From a checkpoint of a small mixture-of-experts model trained on Wikipedia.
Size: 14 layers, width 320.
Experts: 12 experts in each of 14 layers, 192 SwiGLU neurons an expert, 1 pick a token, a softmax router.
Below are experts of layer 4 (counted from 0) of a mixture-of-experts language model. Rows are named router (the router's row for the expert), gate (a neuron's input weights, with its number), up (a neuron's input weights, with its number) and show model dimensions 160-239. Each number is 200 + 20 x the weight over its row's rms, rounded and kept within 0 to 999.
After each expert's rows: a language model's description of what the expert responds to. This comes from a sample of Wikipedia text that the model never trained on.

# expert 8
router,214,188,183,163,179,200,204,170,171,191,195,224,185,189,181,198,170,175,195,220,173,201,220,215,181,204,194,175,202,193,165,192,182,200,188,182,210,156,178,233,192,192,233,207,203,189,174,178,188,230,196,187,187,195,162,212,221,197,216,181,196,239,184,220,201,190,198,155,203,196,229,220,208,195,207,220,181,186,216,229
gate4,198,166,178,200,193,188,160,208,173,196,156,190,187,192,235,245,192,217,218,184,163,213,188,223,185,181,169,196,192,182,201,191,193,155,155,200,191,201,200,196,236,235,210,206,172,198,227,220,187,168,193,178,193,216,207,166,226,214,234,199,156,216,236,216,225,194,206,175,197,171,192,173,173,199,175,177,184,204,186,190
up4,200,204,203,222,232,259,228,192,202,201,237,206,253,210,168,183,198,198,196,198,244,198,178,175,230,220,220,218,210,220,163,222,206,187,185,213,227,232,207,166,204,216,166,204,218,188,176,187,199,224,180,198,187,184,200,212,187,195,166,135,207,185,195,169,190,215,197,226,171,202,189,205,198,192,205,194,205,200,214,242
gate5,222,228,234,210,198,197,188,176,201,163,218,198,200,178,187,211,230,209,196,222,192,211,198,173,205,200,213,170,198,186,200,165,197,226,189,165,195,193,213,182,205,210,200,181,172,234,216,185,198,191,207,187,214,185,187,171,176,211,179,196,191,203,198,224,211,213,197,191,178,188,214,215,212,189,200,246,205,160,187,204
up5,176,198,244,176,200,208,179,179,213,205,192,178,201,195,177,214,197,226,198,210,222,222,210,143,203,198,235,168,203,165,219,244,190,210,225,190,201,218,210,189,226,188,156,199,183,212,213,201,216,196,206,196,209,222,188,190,190,201,187,185,192,208,215,184,216,216,212,212,167,189,196,212,192,216,200,212,207,193,184,201
gate6,169,223,216,171,232,204,221,188,191,227,195,189,207,204,241,224,178,210,200,202,203,183,196,234,189,220,193,174,207,183,203,200,204,184,215,199,216,190,217,258,208,191,238,195,169,207,180,220,228,157,194,220,221,206,203,181,190,226,209,180,181,209,202,207,239,199,191,207,209,202,215,237,206,185,200,208,226,194,206,196
up6,228,161,206,200,147,191,173,207,192,194,204,228,215,209,212,206,156,192,213,200,156,200,207,213,222,209,164,232,199,237,197,215,193,199,202,219,196,203,212,174,188,206,169,194,199,217,216,197,183,200,214,182,172,234,216,226,214,174,192,243,178,169,218,191,182,196,209,216,201,216,224,165,202,213,196,195,183,205,185,239
It responds to: Of, quantifiers. The word of after nouns like total or length, plus quantifiers and comparatives such as all, most, many, only, than.

# expert 6
router,188,184,218,205,185,194,196,213,215,198,184,213,168,195,191,152,187,251,187,184,239,201,197,191,204,172,205,198,192,181,204,204,225,256,167,204,159,221,205,189,203,206,217,195,192,188,223,170,216,205,204,248,207,179,163,187,214,214,195,173,180,173,178,229,194,190,171,204,188,217,204,184,202,208,210,200,194,234,187,155
gate4,172,204,203,193,191,204,169,159,191,178,197,207,200,175,204,201,209,205,203,210,209,155,191,233,232,184,205,185,224,207,189,213,183,212,196,197,184,197,217,210,191,205,231,198,180,188,188,190,239,141,209,167,191,228,185,198,187,197,205,220,163,195,218,218,214,191,164,218,215,216,248,187,213,223,184,175,188,183,162,199
up4,196,195,233,190,190,208,216,194,188,164,192,212,224,226,152,222,206,183,234,204,232,191,189,222,199,182,203,218,232,200,216,201,195,173,216,233,210,174,166,195,227,171,191,193,226,218,148,183,175,215,154,182,203,242,202,215,207,208,198,196,187,202,216,206,228,208,190,219,192,189,222,196,197,214,219,200,186,207,221,187
gate5,201,203,215,224,196,192,218,188,228,207,203,195,238,160,225,186,192,207,162,206,188,176,197,190,189,191,212,215,168,196,188,185,232,215,222,177,207,185,205,209,154,182,204,214,183,246,208,206,187,143,207,217,166,190,211,215,171,178,186,215,200,191,223,181,196,171,202,227,215,217,229,171,190,171,218,211,216,196,196,223
up5,219,179,172,180,177,178,198,164,195,210,202,214,168,202,181,230,217,198,207,186,165,167,218,226,216,218,199,187,204,226,170,210,170,217,225,209,195,178,185,185,192,214,206,229,212,178,174,186,193,222,178,197,220,162,201,223,195,208,220,213,210,206,223,202,189,194,172,184,233,214,199,200,203,199,196,177,231,176,152,202
gate6,213,194,187,203,186,186,199,193,190,199,199,170,220,189,183,185,226,175,203,230,222,163,167,199,213,210,213,227,199,250,144,199,182,202,209,196,199,200,198,208,208,203,190,198,219,211,176,222,227,209,166,197,208,194,198,238,216,190,231,205,190,177,184,196,214,216,180,235,210,195,199,181,149,205,185,183,232,188,161,197
up6,198,193,186,196,143,168,189,200,204,205,195,202,193,194,149,238,183,209,209,202,193,223,151,198,208,210,199,215,168,174,193,186,199,164,159,199,175,196,222,193,156,217,175,151,195,208,203,191,204,210,195,225,197,203,194,219,215,165,203,202,201,217,176,223,203,241,238,193,213,222,192,196,193,232,168,229,208,222,183,232
It responds to: Passive participles, verbs. Past participles and verbs after was/is/were, like used, killed, employed, cited, and the by following them.

# expert 10
router,207,153,161,175,216,208,246,224,166,190,201,216,212,185,207,206,229,214,185,175,179,203,190,233,208,184,228,223,205,214,207,193,186,208,197,183,197,197,201,195,178,201,163,201,195,163,179,178,239,143,211,187,175,222,175,207,176,182,153,186,215,192,214,206,201,201,205,208,193,192,182,227,199,173,191,174,189,217,174,242
gate4,168,176,189,211,227,211,213,182,186,206,233,185,200,187,211,218,201,210,204,207,174,186,134,169,241,238,216,209,210,194,184,159,219,196,204,184,200,184,233,185,181,207,185,197,189,199,180,168,192,210,203,206,178,172,178,217,188,208,207,178,171,247,215,202,208,198,196,217,240,217,187,179,194,186,186,200,225,180,204,190
up4,232,194,211,196,173,196,186,227,190,199,165,205,236,176,200,192,205,179,193,192,194,190,226,226,169,176,226,180,201,227,181,235,158,204,201,210,202,198,169,216,188,178,202,207,198,161,204,189,172,188,204,226,210,233,219,187,240,219,202,187,249,176,186,226,195,219,226,185,153,188,217,215,182,186,217,198,204,219,195,183
gate5,171,197,210,207,190,199,192,226,190,193,181,161,178,175,207,233,172,207,197,203,199,182,226,229,175,196,251,182,189,202,177,182,183,188,223,230,213,175,208,208,174,190,218,208,240,210,172,186,194,209,199,221,192,208,210,196,214,199,200,203,190,186,235,181,221,194,202,177,209,230,195,200,213,204,207,188,183,180,236,193
up5,166,203,203,208,208,214,228,212,181,195,172,212,239,202,205,235,216,252,209,195,204,167,197,177,224,189,186,206,229,206,202,207,165,174,184,195,207,187,209,220,181,181,194,190,211,201,216,225,176,249,204,208,242,182,205,173,223,191,188,201,178,191,213,183,200,199,178,183,208,239,187,208,191,190,182,195,205,188,231,192
gate6,193,194,227,211,208,202,210,208,198,191,194,201,220,184,189,218,214,223,203,205,201,221,177,188,184,215,224,244,231,212,180,207,193,197,172,207,198,226,212,208,199,192,226,168,226,225,196,213,216,219,188,207,201,216,207,189,221,197,192,187,186,216,179,183,205,213,181,178,223,239,190,209,208,167,200,187,204,205,243,202
up6,201,200,209,201,208,217,195,180,211,207,195,227,207,198,200,209,209,211,199,202,225,203,166,155,219,187,226,172,209,198,200,169,219,192,173,198,174,215,188,203,200,190,188,246,206,184,224,174,179,188,210,202,180,176,168,176,216,197,176,213,206,208,224,199,191,195,194,181,213,184,225,169,194,228,206,227,187,184,223,212
It responds to: Suffix word pieces. Suffixes and inner pieces of Latinate words, such as ation, ology, ement, ast in catastrophic, ical, ism.

# expert 5
router,231,212,209,239,229,198,188,218,209,192,205,226,206,192,226,210,233,203,209,180,233,207,192,172,184,174,171,202,183,194,215,188,217,229,210,194,184,169,174,216,180,186,193,204,208,216,178,207,203,191,244,209,231,178,212,195,226,197,204,188,191,247,232,208,195,234,238,219,201,198,181,157,206,214,208,210,209,197,224,191
gate4,220,226,190,217,191,234,238,216,180,146,193,199,219,192,217,190,236,203,206,217,202,174,158,185,196,221,196,210,167,206,192,182,195,200,210,200,191,199,218,210,191,163,176,181,220,243,196,229,202,211,177,188,194,199,212,179,199,220,206,194,195,212,167,200,213,200,228,172,175,219,188,190,213,174,182,212,217,208,225,249
up4,212,208,180,226,214,182,209,215,197,169,187,196,207,198,227,209,211,202,246,235,224,184,182,204,202,224,205,214,132,206,176,194,186,183,196,225,193,192,225,212,191,194,203,202,211,248,201,216,191,214,146,200,187,202,207,162,179,225,203,192,212,221,187,207,213,217,202,188,156,240,205,203,190,183,184,224,210,191,214,207
gate5,184,171,195,208,206,209,233,218,163,183,185,200,168,167,213,213,219,223,198,207,186,212,172,204,159,220,212,182,210,188,197,230,196,189,218,194,188,184,192,217,188,197,169,187,177,212,192,188,236,194,219,162,212,213,141,214,223,188,233,198,193,227,197,202,184,199,195,218,194,192,226,213,186,212,181,174,232,187,195,185
up5,249,205,197,186,207,195,165,208,209,153,195,203,200,220,188,183,194,203,192,227,188,205,212,213,207,200,200,225,187,161,205,183,196,208,184,222,215,221,192,194,179,189,206,210,231,202,232,205,174,211,184,226,209,206,204,169,166,225,131,208,205,151,191,176,211,199,205,185,195,180,210,191,192,167,229,217,197,199,219,210
gate6,198,182,184,220,173,208,206,196,171,210,212,213,204,205,183,230,240,183,201,246,198,205,220,213,220,166,224,174,222,213,203,219,214,201,190,180,196,177,198,184,244,205,202,180,228,178,208,201,193,243,190,184,181,196,196,135,214,211,189,197,234,226,176,204,213,181,173,223,187,189,185,226,212,157,198,193,204,171,227,186
up6,220,202,190,240,188,185,183,244,180,215,215,191,203,196,221,252,228,189,228,185,223,234,213,193,214,151,186,210,174,183,197,157,196,190,211,201,218,210,193,210,172,245,177,222,228,233,191,199,194,163,149,202,185,185,183,188,215,212,202,185,173,159,206,224,206,202,209,203,182,179,195,184,185,179,207,182,197,217,172,201
It responds to: Place and team names. Capitalized place words in names of places, universities and sports teams, such as United, New York, Minnesota, City.

# expert 11
router,207,198,194,228,223,227,209,227,179,211,228,179,177,207,190,167,212,213,167,217,202,233,207,179,181,220,209,197,214,194,205,206,207,195,201,174,194,197,207,196,222,186,183,215,212,235,212,237,187,234,177,195,193,185,202,164,178,201,213,237,180,202,183,219,195,182,181,178,212,211,207,189,196,193,208,227,223,169,185,222
gate4,158,185,164,188,186,213,213,211,174,198,183,187,214,217,219,212,214,195,170,183,191,191,217,179,215,197,225,215,166,198,199,196,182,199,223,172,232,197,189,204,195,170,196,210,220,209,225,220,206,187,166,187,184,214,214,220,202,190,178,190,187,196,228,188,257,211,192,225,159,204,167,200,174,189,201,189,184,222,237,222
up4,176,181,188,206,211,203,223,197,204,211,200,235,195,161,186,203,208,210,186,215,201,196,233,204,165,159,167,170,201,198,210,209,199,205,196,205,186,185,177,216,165,148,196,193,193,207,190,208,205,220,232,214,208,188,188,167,199,188,185,218,187,196,195,201,180,221,233,219,190,195,188,201,210,194,189,205,182,184,223,203
gate5,185,171,221,211,193,192,205,207,177,220,200,188,194,176,187,209,220,198,223,190,190,219,194,241,207,189,221,188,214,203,196,213,187,194,188,244,235,208,222,187,200,215,178,198,190,196,199,201,197,194,192,218,165,243,188,196,200,234,194,204,229,196,203,196,199,198,214,191,200,203,181,200,230,202,186,181,209,227,174,212
up5,195,217,176,180,222,193,204,213,187,203,203,220,209,188,211,211,172,203,198,200,219,192,187,195,195,190,154,198,191,183,201,226,215,195,192,186,180,185,182,229,219,196,227,188,229,211,205,206,163,178,207,134,223,214,195,227,231,189,225,219,174,206,194,200,200,208,170,222,181,204,202,194,196,187,180,202,212,228,214,213
gate6,189,225,181,167,192,214,219,219,201,201,164,203,196,182,203,243,193,180,209,203,190,253,204,191,185,202,182,168,178,198,202,212,210,172,194,190,178,192,205,220,197,171,240,217,204,198,191,219,186,184,187,162,189,222,201,216,198,205,168,183,203,229,208,194,204,209,192,202,245,206,226,223,175,215,188,219,199,219,203,221
up6,146,201,219,201,210,197,188,199,199,211,225,218,170,209,204,176,189,221,207,215,194,206,191,181,190,174,214,214,207,230,195,236,197,231,206,189,187,205,222,205,206,181,228,224,219,151,205,181,203,170,220,183,171,222,196,204,190,210,162,181,221,189,203,198,191,212,214,197,163,160,193,204,207,188,223,181,185,258,202,172
It responds to: Common nouns, word starts. Plain nouns and word-initial stems after an article or sentence start, like place, game, Road, Cup, Walk, ice.

# expert 2
router,186,201,225,195,214,186,171,194,203,232,186,187,218,225,193,160,202,163,214,225,198,202,167,176,196,217,192,240,195,199,202,192,186,180,193,197,228,212,206,202,158,222,184,212,220,235,205,213,191,232,221,204,208,185,219,210,210,165,195,199,200,194,177,178,197,180,218,193,215,194,211,202,198,216,199,195,186,211,227,187
gate4,147,211,220,225,215,202,247,192,192,155,199,198,207,205,192,193,231,197,217,198,184,210,197,209,208,221,210,209,207,202,193,194,206,191,227,199,231,185,214,207,184,191,207,206,206,208,191,205,204,203,209,218,198,173,198,196,212,186,214,155,231,207,184,199,171,193,202,154,173,188,178,176,224,214,239,155,209,191,184,195
up4,210,222,221,196,231,210,220,207,196,200,218,171,200,243,209,179,211,163,205,221,180,183,170,179,203,182,196,200,202,221,217,224,204,171,251,177,242,210,218,211,239,198,200,217,173,190,208,187,197,182,207,176,180,183,179,208,230,159,199,196,203,215,183,174,215,193,175,200,198,198,206,197,194,229,205,157,206,195,155,236
gate5,224,221,188,186,209,203,183,198,181,208,221,209,215,193,236,220,209,179,175,204,207,195,207,205,181,203,198,218,200,188,195,186,203,201,204,209,220,222,185,242,193,196,188,211,209,216,187,183,181,211,179,173,221,189,217,232,180,238,230,211,183,205,224,210,244,219,212,214,219,181,227,153,150,189,200,205,203,204,194,247
up5,194,217,166,204,213,183,196,229,209,239,213,229,243,211,213,207,204,205,187,204,207,202,211,194,183,224,212,201,184,181,190,205,194,189,166,209,222,191,184,208,213,195,187,220,247,201,181,200,202,205,250,189,202,167,209,192,172,190,207,201,210,199,217,201,184,193,220,229,202,206,205,157,201,216,212,213,185,175,205,200
gate6,206,188,218,235,229,230,197,179,176,200,180,231,243,187,239,220,193,210,189,235,187,200,195,204,220,194,205,190,188,196,187,198,204,211,167,202,249,215,211,214,224,239,198,211,149,218,217,230,177,184,175,208,178,214,162,194,210,252,189,228,189,231,212,197,204,199,175,225,186,198,191,219,186,224,196,201,201,202,197,201
up6,192,213,163,200,175,183,196,206,230,186,205,203,185,198,176,193,197,220,162,205,190,185,232,183,207,209,192,228,196,217,193,218,209,173,213,206,159,213,182,182,230,152,222,211,223,179,161,191,213,204,214,156,219,219,204,194,194,199,205,147,199,213,220,188,202,223,179,187,196,230,235,197,203,193,204,206,217,192,203,216
It responds to: Foreign-word pieces. Fragments inside non-English words and odd bytes, such as ür in German für, Polish/Lithuanian ę bytes, Thai characters.

# expert 1
router,191,221,222,184,209,207,177,197,201,225,191,202,159,222,221,182,176,242,173,177,220,203,198,191,190,194,223,190,204,189,229,195,234,225,179,186,163,227,186,200,196,226,213,207,210,199,220,191,210,199,227,231,212,191,185,180,225,217,224,198,228,197,210,193,194,198,168,209,199,178,176,188,211,221,206,187,205,205,211,184
gate4,191,216,205,159,228,226,245,200,215,208,212,191,176,210,211,209,250,193,199,192,197,187,155,250,213,195,198,216,215,214,221,157,223,220,194,210,195,157,171,182,180,183,199,196,200,206,191,173,219,180,212,174,192,214,183,240,185,188,186,197,205,222,240,201,195,237,217,214,204,207,188,208,194,201,168,211,201,198,188,216
up4,173,203,200,195,201,205,201,177,203,200,236,198,219,190,189,199,208,211,194,206,193,251,232,189,207,181,217,193,214,189,203,202,234,180,187,204,182,211,214,202,218,155,169,185,166,213,223,175,205,198,237,245,199,202,188,221,188,238,230,172,242,248,185,223,187,161,233,161,238,230,203,193,175,213,171,246,168,215,162,192
gate5,209,229,141,178,190,213,220,180,189,204,223,171,171,183,192,216,200,169,194,212,156,171,170,206,212,217,209,215,208,205,194,188,216,218,237,206,222,173,209,195,230,176,185,197,197,210,191,214,182,212,207,192,204,221,202,217,214,200,157,191,174,192,232,227,223,240,202,199,237,209,169,216,235,182,153,231,191,186,200,220
up5,203,236,215,191,189,187,180,189,211,239,196,196,204,201,183,181,224,161,214,194,209,162,214,178,216,212,169,218,258,211,145,191,210,229,164,180,194,200,202,188,209,194,208,205,202,216,173,154,184,179,198,191,189,211,194,214,226,205,185,196,247,178,192,222,192,217,213,209,198,185,215,204,248,211,216,206,203,229,179,186
gate6,179,171,215,173,184,158,184,220,203,232,179,174,179,211,188,189,187,203,171,231,201,205,214,218,155,182,197,179,198,179,167,217,197,207,197,202,196,199,190,200,198,194,224,224,175,226,211,200,181,173,189,172,207,204,202,237,194,182,194,219,207,194,192,197,229,195,225,217,191,176,239,195,190,194,220,219,176,195,216,231
up6,220,164,181,202,216,220,205,174,199,181,194,226,186,178,189,210,213,213,181,205,192,203,218,199,191,202,213,199,223,203,172,224,204,208,203,198,218,211,194,197,174,182,204,207,193,183,190,224,162,209,219,209,211,197,210,200,202,204,237,209,209,169,209,188,225,181,180,198,184,162,207,206,188,151,175,171,203,186,214,194
It responds to: Nouns, commas, line breaks. Commas, line breaks and table pipes in lists and tables, plus mid-sentence nouns and names like municipality, parish, Ward.

# expert 9
router,187,203,192,214,176,207,236,186,156,179,217,196,225,170,208,251,194,214,218,229,191,193,192,176,224,235,189,204,182,204,186,242,244,183,198,192,201,222,196,235,223,207,207,182,185,207,213,222,238,208,194,204,204,178,190,203,183,187,220,228,192,208,205,192,208,226,198,230,176,200,232,224,199,195,204,182,229,188,201,195
gate4,192,197,206,215,237,190,163,207,207,183,198,192,168,210,186,189,205,206,176,220,185,187,180,200,153,179,176,230,195,215,207,200,196,195,206,225,189,210,180,200,221,193,224,221,218,193,211,175,213,192,189,199,213,210,201,238,255,207,178,209,186,191,218,191,225,216,187,194,215,211,203,208,198,184,190,227,151,226,242,202
up4,183,197,207,201,176,203,182,226,199,207,181,178,184,200,185,214,167,221,205,206,195,196,198,170,230,204,183,219,179,212,197,204,204,165,158,205,224,188,177,142,224,182,214,174,237,197,213,195,220,205,187,230,189,229,195,193,217,198,172,192,188,159,169,176,209,203,187,209,199,209,179,220,221,188,214,202,147,184,201,168
gate5,205,226,163,169,210,234,222,198,197,176,195,204,200,206,184,211,198,208,166,228,220,206,182,182,233,236,195,204,201,175,207,187,219,170,218,253,217,161,192,201,219,217,200,184,234,217,228,203,223,208,191,238,199,210,234,197,179,179,165,193,196,185,193,187,197,219,210,223,211,196,177,212,207,196,201,211,226,195,229,208
up5,204,179,215,192,212,203,194,179,183,204,162,216,210,212,228,187,191,211,200,183,196,183,191,233,160,168,195,156,216,195,232,193,188,178,161,202,216,204,178,220,216,201,186,196,204,214,182,172,160,193,201,176,212,209,214,219,206,169,245,218,161,243,218,220,217,183,202,212,194,169,240,179,189,221,213,182,198,173,212,217
gate6,231,187,208,181,198,180,169,207,244,194,202,224,211,244,219,194,206,211,188,194,227,239,208,212,205,197,221,245,229,211,194,188,167,206,207,224,201,206,215,202,193,197,218,192,251,207,156,220,194,199,206,239,209,188,238,194,198,199,231,163,206,219,232,180,202,224,231,189,183,204,173,189,192,179,200,207,186,175,207,209
up6,224,180,215,225,197,198,206,219,214,201,198,179,206,147,189,167,183,191,187,200,175,194,195,200,187,217,224,187,200,220,179,178,182,179,162,198,246,173,198,201,194,197,193,187,190,178,220,181,178,207,180,168,181,220,201,201,225,157,198,216,190,200,232,212,209,171,205,196,207,199,232,177,213,196,205,175,242,181,167,202
It responds to: Conjunctions, biography pronouns. Function words in biographical prose: and, then, also, who, was, his, he, 's linking clauses.

# expert 7
router,220,238,191,222,201,191,198,160,198,222,185,165,179,211,202,197,212,197,193,216,234,197,180,208,213,162,219,149,191,164,202,174,223,230,212,219,220,190,234,185,197,198,197,197,211,226,205,222,204,181,229,215,197,178,223,221,202,248,200,204,219,170,199,181,209,183,196,182,205,189,223,173,196,198,189,200,166,177,212,186
gate4,232,184,199,184,211,200,198,179,222,188,162,210,192,199,192,247,156,195,198,251,185,193,180,231,205,203,224,199,183,238,224,204,216,202,191,234,182,201,204,198,212,194,209,166,197,203,173,171,210,198,198,223,173,204,191,211,205,195,211,206,203,214,205,210,220,212,181,217,209,229,241,247,210,218,191,178,188,187,185,184
up4,215,206,226,189,220,184,174,220,157,232,219,177,170,212,203,172,244,202,206,185,193,221,194,190,200,203,203,243,207,185,190,165,202,181,203,195,222,203,170,220,194,251,244,217,181,178,214,208,176,190,216,169,231,195,193,207,200,221,169,195,207,180,179,209,225,185,200,184,176,178,185,183,155,176,157,192,208,188,225,208
gate5,179,203,206,177,192,174,198,205,182,190,194,193,194,188,209,226,250,177,223,200,224,176,182,195,200,232,222,218,178,184,178,236,191,179,242,206,159,201,230,211,187,207,200,221,236,203,165,205,197,192,193,210,182,177,247,214,169,185,194,196,178,164,200,168,190,228,195,181,207,164,215,196,198,177,209,229,189,166,210,207
up5,195,202,217,206,175,179,183,185,210,176,222,179,240,211,208,203,228,222,168,189,223,229,193,212,183,198,203,198,199,174,175,190,220,248,207,227,202,205,195,161,189,196,231,209,183,199,216,189,168,182,228,174,215,229,198,213,185,202,235,197,212,231,172,174,220,191,196,214,215,216,218,202,200,215,185,201,212,220,234,165
gate6,196,215,227,173,240,147,198,182,189,197,192,211,192,195,195,172,201,183,185,232,217,167,202,218,192,204,206,223,156,232,189,227,236,197,166,198,219,210,214,193,230,173,213,198,215,219,189,196,210,188,235,192,205,214,197,186,213,202,189,210,192,217,172,198,204,213,190,174,246,205,233,238,166,195,149,194,223,233,195,200
up6,219,207,215,184,225,164,199,194,192,210,184,227,204,198,209,184,207,171,199,188,206,201,210,223,203,191,224,203,173,200,206,223,210,211,170,212,235,179,210,204,211,151,186,197,230,207,203,190,209,208,219,203,183,188,246,200,188,234,162,224,196,182,179,188,185,206,227,192,237,196,208,226,187,192,150,195,177,216,215,193
It responds to: Mid-word syllables, name starts. Word endings after a few letters, like ear in swimwear or Blackbear, and capitalized name beginnings like Gr, Har, Mart.

# expert 3
router,175,225,186,201,165,187,176,209,249,171,187,197,198,186,179,222,186,165,239,185,182,177,225,241,218,216,216,196,192,214,214,179,175,198,249,217,197,173,201,176,224,195,219,181,198,198,203,209,163,199,187,184,212,259,250,203,191,207,206,213,220,196,216,205,190,212,206,190,219,199,183,185,204,201,176,220,199,223,177,175
gate4,201,196,197,182,184,181,251,165,202,197,189,197,207,188,204,227,228,203,221,231,246,242,191,213,199,215,160,262,212,204,205,207,210,185,201,193,155,172,195,203,201,212,218,216,172,199,208,214,236,203,202,229,218,139,173,193,163,229,216,192,194,217,196,195,192,213,200,207,162,185,214,197,194,210,210,206,213,208,158,212
up4,208,194,215,195,231,225,193,168,183,201,198,215,172,220,227,189,227,201,167,219,209,206,202,220,174,203,215,216,198,179,189,197,201,206,194,159,207,213,191,203,185,176,189,178,222,157,196,208,186,189,189,204,176,201,194,188,208,184,222,199,224,231,156,206,216,203,190,150,221,192,219,215,193,191,199,180,178,187,216,202
gate5,220,211,181,198,215,180,230,201,173,212,209,186,189,204,210,209,227,186,199,176,187,220,199,211,195,178,206,202,192,236,219,191,193,225,208,156,174,194,216,194,172,170,186,182,219,233,205,203,201,205,160,229,189,171,206,213,190,225,206,232,185,211,181,224,193,183,197,203,187,178,180,172,205,199,196,203,181,202,169,200
up5,213,166,211,190,192,194,138,186,225,195,200,206,201,175,199,219,192,185,190,199,196,192,234,204,174,198,160,182,215,220,195,208,194,165,175,209,205,216,208,199,202,203,177,200,230,189,220,218,198,220,179,193,174,218,220,203,233,156,227,182,187,154,189,193,206,215,143,191,169,200,201,184,173,191,174,198,200,191,197,198
gate6,195,208,206,160,170,216,244,191,145,205,169,191,234,153,213,216,187,182,174,201,197,204,199,166,229,159,200,211,244,186,210,181,197,238,226,167,193,196,187,205,211,183,186,215,182,244,200,214,203,181,218,194,193,227,209,215,200,197,199,172,185,193,211,229,200,173,209,173,219,209,219,179,195,195,206,197,206,246,186,245
up6,206,217,191,171,171,173,192,187,194,206,208,213,200,177,190,181,222,178,183,186,199,180,184,220,188,188,195,237,194,171,201,175,188,208,220,203,191,194,208,200,248,172,185,209,191,181,188,158,195,187,218,209,218,201,186,224,202,191,216,217,200,178,202,210,196,193,204,216,182,160,195,199,217,236,245,217,211,220,181,198
It responds to: Vowels in names. Short vowel pieces right after a name's capital initial, like a in Jaar or Jaime, and Báez.

# expert 4
router,221,203,219,192,200,219,181,216,198,198,213,197,201,209,194,185,194,218,200,184,219,213,215,210,183,192,200,157,204,174,220,195,218,184,176,209,199,236,209,175,220,201,208,175,209,196,197,166,191,188,193,184,212,202,186,201,241,225,219,178,211,202,198,181,200,179,182,192,165,221,170,201,198,206,190,207,212,223,203,205
gate4,190,204,183,203,178,201,191,189,203,239,165,189,197,229,162,218,213,216,179,222,221,234,183,206,159,191,199,213,229,194,184,216,179,187,193,185,196,160,175,198,207,210,228,175,221,200,176,198,200,188,195,225,179,186,172,190,199,156,196,201,204,204,192,213,248,194,185,204,202,183,212,212,188,225,197,216,199,224,180,197
up4,187,197,203,217,185,205,191,213,176,196,208,222,207,174,216,207,145,229,193,225,161,201,197,233,217,222,216,191,201,203,212,167,209,228,194,251,197,200,204,216,210,202,199,216,205,223,197,181,226,162,191,199,198,178,188,223,201,193,201,200,170,206,213,197,206,179,246,177,198,223,202,212,189,196,193,200,163,224,182,206
gate5,213,216,210,197,174,195,196,182,209,200,184,176,215,215,204,207,192,183,235,191,193,214,200,218,161,211,166,215,207,221,221,208,199,179,155,185,203,162,223,183,204,218,209,218,207,190,194,211,217,175,202,230,196,181,208,213,230,189,193,236,200,191,242,207,231,175,211,181,180,163,217,192,188,189,197,192,199,209,173,175
up5,214,179,218,203,170,184,207,158,192,210,192,208,223,220,191,204,215,150,227,203,217,225,152,184,183,231,176,200,229,228,193,176,198,198,185,184,207,178,207,208,160,220,171,213,203,176,215,215,229,214,179,205,181,190,199,218,199,195,254,229,224,226,221,189,186,208,218,202,185,169,192,219,210,173,207,226,215,223,225,192
gate6,191,205,195,209,226,195,204,209,186,187,191,250,191,171,155,197,175,209,184,227,196,225,238,203,190,200,196,203,210,201,181,163,205,170,176,213,202,173,214,218,162,171,226,227,208,232,199,179,215,180,191,206,199,166,199,182,181,203,167,213,198,213,207,205,230,158,206,212,192,184,183,191,184,184,203,192,208,205,225,172
up6,211,190,186,190,211,209,216,224,174,155,238,178,213,192,216,247,236,162,197,193,206,213,173,199,190,227,241,175,196,214,206,208,221,206,209,183,156,210,208,213,210,193,218,184,213,190,191,203,182,218,200,212,196,215,197,190,204,218,216,164,219,257,169,212,195,215,228,220,198,171,186,240,238,179,181,206,236,202,179,191
It responds to: Closing marks, abbreviations. Closing quotes, percent signs, braces, coordinate marks and abbreviation endings such as PLC or IND, plus ending after p.

# expert 0
router,196,189,231,197,225,168,167,198,223,229,230,212,193,220,213,199,165,208,182,201,211,201,216,188,169,193,177,223,233,231,151,215,189,183,184,227,215,228,208,262,182,206,186,217,186,187,224,197,211,213,165,206,176,202,229,187,212,216,222,181,200,182,178,180,226,197,180,219,185,212,196,218,205,208,206,193,202,171,179,223
gate4,213,180,171,169,172,186,203,198,197,178,201,208,226,200,224,180,192,191,189,202,186,200,165,202,208,192,196,235,177,175,185,206,214,170,193,188,216,186,171,182,178,221,212,167,225,191,203,206,213,202,216,220,205,199,201,193,215,183,167,183,186,185,214,225,185,197,235,224,203,206,194,175,184,221,208,152,210,196,233,188
up4,203,223,192,192,248,212,218,192,198,194,219,206,201,216,194,204,206,204,186,179,222,207,238,216,171,201,220,192,182,180,191,209,187,222,205,207,208,197,219,188,228,209,189,221,217,202,192,214,169,182,177,216,202,168,211,183,190,191,182,204,224,247,170,168,161,208,145,167,220,198,200,197,246,186,214,184,209,215,197,201
gate5,226,189,190,200,167,190,236,204,177,210,179,197,215,172,229,206,191,192,204,236,187,209,207,227,198,202,224,195,169,212,166,175,219,229,220,205,226,165,246,196,205,221,194,199,180,240,195,210,189,183,241,206,205,189,194,205,203,193,208,209,251,180,197,215,196,182,181,176,199,209,229,185,193,196,188,193,259,203,202,227
up5,219,180,191,163,202,187,194,147,198,205,192,223,197,200,202,198,184,190,175,251,204,202,179,197,198,198,184,237,204,216,179,205,218,174,216,215,218,227,205,204,178,222,190,176,208,259,201,236,212,221,207,191,209,226,193,224,226,195,199,206,213,199,196,186,215,174,174,202,189,194,187,208,218,195,185,153,231,179,239,188
gate6,199,184,230,204,219,183,204,160,192,198,194,180,200,208,204,241,200,164,211,205,233,201,197,190,220,213,180,174,221,237,183,200,184,192,177,211,195,179,198,181,197,203,211,173,176,218,179,187,197,197,246,177,231,240,196,197,206,186,181,241,242,193,172,153,214,243,193,211,190,234,205,220,242,183,188,222,183,195,182,180
up6,201,234,172,190,177,207,215,212,196,210,214,203,189,185,163,163,172,223,184,195,184,196,215,228,165,184,217,189,195,170,215,220,214,226,214,194,228,193,196,201,208,163,208,240,218,222,203,208,194,191,170,232,180,178,185,252,198,220,199,206,182,189,221,238,191,195,197,200,197,167,221,205,182,210,187,202,196,229,198,204
It responds to: Line-start punctuation, prefixes. Hyphens opening infobox and list lines, table pipes, parentheses, and word-initial prefixes like un, sub, inter, non.